Experts of a small language model.
Size: 10 layers, width 160, vocabulary 8192, 30.6M parameters.
Experts: 64 experts in each of 5 layers, 160 SwiGLU neurons an expert, a softmax router.
Training: a variant of Adam for the experts, 866M tokens, 5784 steps.
Below are experts of layer 2 (counted from 0) of a mixture-of-experts language model. Rows are named gate (a neuron's input weights, with its number), up (a neuron's input weights, with its number) and show model dimensions 0-159. Each number is 128 + 24 x the weight over its row's rms, rounded and kept within 0 to 255. Numbers have three digits each.
Before each expert's rows: a language model's description of what the expert responds to; "mostly gets" lists some tokens that are sent to it at least half of the time. This comes from a sample of Wikipedia text that the model never trained on.

# expert 6
Word-initial pieces or short common nouns after articles, often lowercase: squ(atters), j(uried), Park, station, storm, letter.
mostly gets: " j", " Park", " Che", " head", " inter", " Ben"
gate0:115128150140126117106139112158112100124114173109134152123133125140138071135184135118148151112112132116094116133119104143143068127146114138131154147125139085123134158148156087134120106160145121098091120113124157147106152126127140093114103134150114092148105104144107141120159142111121134129117171111123084140200094169113142180123124146150112124099132151142097143193106156099116176130110155122126102115166125140140169086103146135123154151149125107204163125112159140127110105141151140
up0:122137155144123140107143150140122148148132163106131148108135073142158105050159146117114135141071116106132156137151137096130094145118104126160097138069132146137111138137133098110102111127132160127132168173158151105112162116131111097117106166134099141130141102144138137120141141150144118103127125146094152177124109104119111125117117140116127143108116108104111132191122149173102156099128159107129091100121109149131164105106103097151125142133184153175079116113164160125110111134171099

# expert 35
Digits inside years and figures, especially 9 and 8 after a leading 1, plus commas after species or place names.
mostly gets: " Russian", " my", " Mal", " Pat", " Nik", " cat"
gate0:139078145140156179099130097167122126097161161112180124101144117138117119096128078121145124115156118082152140134117116117119100147158112109106126139097125178136156078132127127169138104165144149131161126115136107113106133151134126160109138170116128105111171108141146108139129120142079098195148137140123123129118108127175116117118109126117092148091160131111138131133107128122125146112156129161138137145137148131159116111106141113116137104080151206122114125079165110111123170109127084
up0:112183097124150149110125123118132123113138122165122098094131141154156130099124123135114132123152154147098169123108101124114130162129136181164081119112123089126120147133152131110126069150130086149113156120152110105119113085138148139147110116144114150073183128174115133097114144125136081123123160131102140126130160077143135122114089152112096136146124106138121136168110137166058163128107132137139110124166156133127124128137114042112086126130111143109133130143162130140097117161117103

# expert 60
Auxiliaries had, would, have, be, not in narrative, plus capital-start surname pieces like Pe, Th, F in lineups and lists.
mostly gets: " had", " would", " have", " Th", "F", " several"
gate0:115123163076106132169080164124104154093071118154138153138158100127092165124154112130111126122125166114145122149141158103171136124124111126134127106156110123137118141128089140157141115151122137081162061125144111166165120109140093089128159147151108105145156128109133147168138140096153130132132104160156163156093134136127104116130131136133109099092128102131133111180109146120095118138136156054164142148111154112139147178150130160139144110138126146132158097153114125133121114120089118
up0:097088098148112132140101129156144097142115134141103123137128095120167140090112156108141154114110085124154102147140153116097123121119154161145149158137130108146146100152177137123166166102120168180110163133124170151124112116144116103146158132159165158102116074164107143131089122125121131151092079150089108150150122147164106124162138150128119129132097127127156133151111143086150121122176205109118112146130083108114106142122121176135121169103122151135135120135112147161154145143121127

# expert 12
Single capital letters starting names or titles, especially D, also C, M, B, plus digits inside long numbers: Dăncilă, Dulwich, Days.
mostly gets: " D", " C", " M", " B", "D", "C"
gate0:145152126133131146103080139115091125098099101128167123122144146132131114114149138149146071102177099174140128111119181130140127150118073121112158133156157110103116160161146095133131110120115118148149126129129151172115110138137096152159149128109109131087122116143132122136098117095142125140150102164177145081097099099104099106140093129110105177134138165114152146135135125107099099093116115128126101133150070110110166150129071179143119124131134153149103127126155137165176146134135141
up0:130130094113131103139150143104151113091174144131091120155099119120130178144123154120102156128121163121131148163155089136115144138110162146093133131119110111179138116077106187124132141147134110135125085133113144099146118115104159114121095154182127131179147147127135139099145118167154168119098114115119103148143153144118197164114093124105127116133102100155124137115111112142134140120142152145143161133118136141136107122127168109062127145175116096106147144114111123086078081134149116

# expert 43
Digits and commas inside numbers, dates and coordinates, sentence-ending periods, and Latin species endings like "odorat-um".
mostly gets: "From", " removed", " From"
gate0:089129151108153153138180110143138146120152147096156089089167144129083119143139139106107113118135165088145093123148118144149096095109125089123149153117102154178120102136100125118122093128091164099111135145147168136144114113139152130107107156147111086132112105163156133174105145132097130114133125069139137141158138162182149092103139125148113087083087115155079124104119125109082126151117100143108134092123118126143115129113109105116131138106163137115141126134130103129140134163088171
up0:124130121165152108125087103125140151108166140065134133154136167130129106087117099102115144143098123142113083157154121138123152141118099147144142141137113064079139123166156092100143131103138133182131158118159091131157156152135130140155180112118106113136137119134148092133120149139132150165149175165176136132171061143134126115143111150137095151113139117107186133191101140145142152116121136157172150142115139120130131120137140124120121108137143152111149135147144128159133152097125101

# expert 55
The infinitive "to", modals and auxiliaries like did, could, would before "not" or "be", and given names like Leon, Sir, Glas-gow.
mostly gets: " did", " could", " East", " Paul", " And", " Gre"
gate0:105086141169127106168133131144116138111163176127095123142107149123096129147105156128163137141133107126112106119116114119127166068098106134087131126103118182143135117150157162110114156174123117108140161132145150162162110117142169183061130150126134115132098107107147101100145145166153137176116135095115136142101069137111113078135134137125146150097114154151117111158112134137114101115122166110184113102133126103106125133115137110137156124094105172144157138093118129123151131137111153
up0:095136114177138094141096154134126145117130177155105138149173142123131135099139146152153100129126152096115131103099108101114171127109094133100149132086141178135093115150145152148072159142089116108098154123099144138155101120149165153141105155134128091148117059113110135134145108127141138122143140099141118133104080139119156085164131176116132100144127141119125169129080145145113140152123161167164107099141171097122142159119153125131147137098156131168141128124129107127120132164084126

# expert 7
Commas, semicolons, line breaks, spaces and pipes that end a list item or table cell, as in "Gondwana," or "Year; Category;".
mostly gets: " ;", "\",", " ,", "\";", " —;", "),"
gate0:160151144116161121125110127158119128071121138123117113128168121103156158168091143084143139138157150158120097112158141130131159138109163093149177119093106142133160105121153147095084170143129122153111152149186086102177137180160168124131141153109125144163113139141094133099121109138153130128156156114146141116134153095123122125125163117163151154084098135123133114108135135141131119104152083123146186144100104104143119151119155151131137136108117087108117135102094109130113165150131164
up0:101123120125133123110138109141127130168125122134142146150161149115094090152085113134133107115082082172124133147121078130146144122108144128133122107113114128097099099109136110129193102131162123173097132118130165079161128139096099133126117086152120149114142104127170103160102147150100171131131138106098131171087145111126122100098136198140130102134117103126103119119128127125145131165125121079129154098150170112166092100121123098138114141135146100119094102130099150101136116153086175

# expert 13
Words inside wiki section headings and infobox fields, like "Notable people ==", "See also ==", "(born 1951", "Location", plus some word-internal pieces.
mostly gets: " ==", " then", "born", " d", " named", " people"
gate0:110123151118127169158069120174123130147113132140126127151161170126114137089150104130162126156113165126139092124145119114154120131116136115074123138111154124170118106100132126127153107121134175143108108096129150140090102106160066143135114089119139165140163126169143081103144126114151128108139111152071116098126143165116111116103130133166144076133121118088130162100182105158067103132164115112140131158143096131130122147101138099122148131157099155152099135123129145129134097145121154
up0:113171141117135140114091122125125118119139193112173076115107114107122139135133129118100149112120133116103123123098179168113092135130110086141144179150112163108176126183141143147098090138135143132148133123113096085105084144142157153142192085150154145128153082119147144120173147129118147172153130146154114138133146124144144093136162122104123124116130114131139123137115144114131144144153140106147128197081155117099141116140162105136093154156144160100136152149098109132113131130107132

# expert 18
Word-start pieces in names and verbs, especially States after United, plus role, play, reb(uffed), Az(ucena), Pan(handle).
mostly gets: " States", " ch", " On", " play", " Par", " def"
gate0:118098126136150151128101125154101135169114135095090139158134160130150123126130153134135145132113139163131106172124143144126125142106117126122127127125134131109112145122140081137137193149121140135154139172135189174129191111064147103145143142151108148156128138080104117106112140132139113131110177128127156182122122155158129162118092117094138091082151137122155112096139129165129144181129138156094111145102106117099177126135089133145134110132132120079125139133165134125126085125083098
up0:113145136123146123152118120150119119105191106147186085127105110150153145160089142133127091119138088080153123078137152124085167163153124130125138118125160130165078137152139143082088109109129116099127200137171084077109141100148087123083129132111158134120122121137119146145139132120124125143142104119143124105129150122101099127136138129141158130173114164128124160132090139128104124085143109103148133140132124164111076161121122141141123128081150141118133150115109122159154139147163132

# expert 57
Short opening pieces of words and names, especially b in bands, brews, bit, plus L, Cor, par, cl, Kum.
mostly gets: " b", "L", " Reg", " cl", " par", " Cor"
gate0:112124091133078126086118157135133148105142124112134097141100111118122128111096150123142139123131115165078075129102115132132109154138124145133154144126119104138151119144102094154141162136118170140155133105064115111137119115144144127097112137117080097142124097114141141123120112175148109103089149099123158116128149138052079133138157128105117148134110111122159123159088135118145102107127092074112129112124140092101116167114095150088191140143133133094164112111094129156116112112084145
up0:135118155118131112109134142111143150089110137131101188102148119114105139144113134127133147138118174101110169146095111136100138111162138143144122145149102077083158172109132112115154117139116146128161150138146129146130184134154147100119131122121110163131133156146133132090138179124104150098126096123116126126181128120154077105133076140160124108125142117106130167090143134080116187112089120103150139164107129150127152130116131111120084168104098091087102172159117133139137113161112098

# expert 44
Commas closing a clause before a participle or as well as, plus spaces, bars, line breaks, and digits in tables.
mostly gets: " called", " tra", "\",", " sent"
gate0:104119129157162162120131099145138169128142156120142121138158133175110128129089075143171124136140135117154122157129126149142105104110101105126135149127104140143147137121102101138105121142102165133126148115152147098149106138113134155100104130094093088117160101153159115126111145177122124166164157140144107163075110143168096102116151149125096096148114135121125123167085155129129142148165126109133198139131105088162142097076119121100141101104149153066135096099150123136149131136095121
up0:116121121102135114135145147114130100127101119144144125117130147104153138168124135182142091134118123118131138160152107135154132119109153111154088110141140146145095161120148114134112157121149139092105179091097167101099148106138141131168163078162121159161139111121154134128129148126140128143151189122147106144142142128124140129158124187109135125174103115170109133146117130070149177157134123130098166140142121139123113134083174098184115143120107083089108149164164114169132143139108151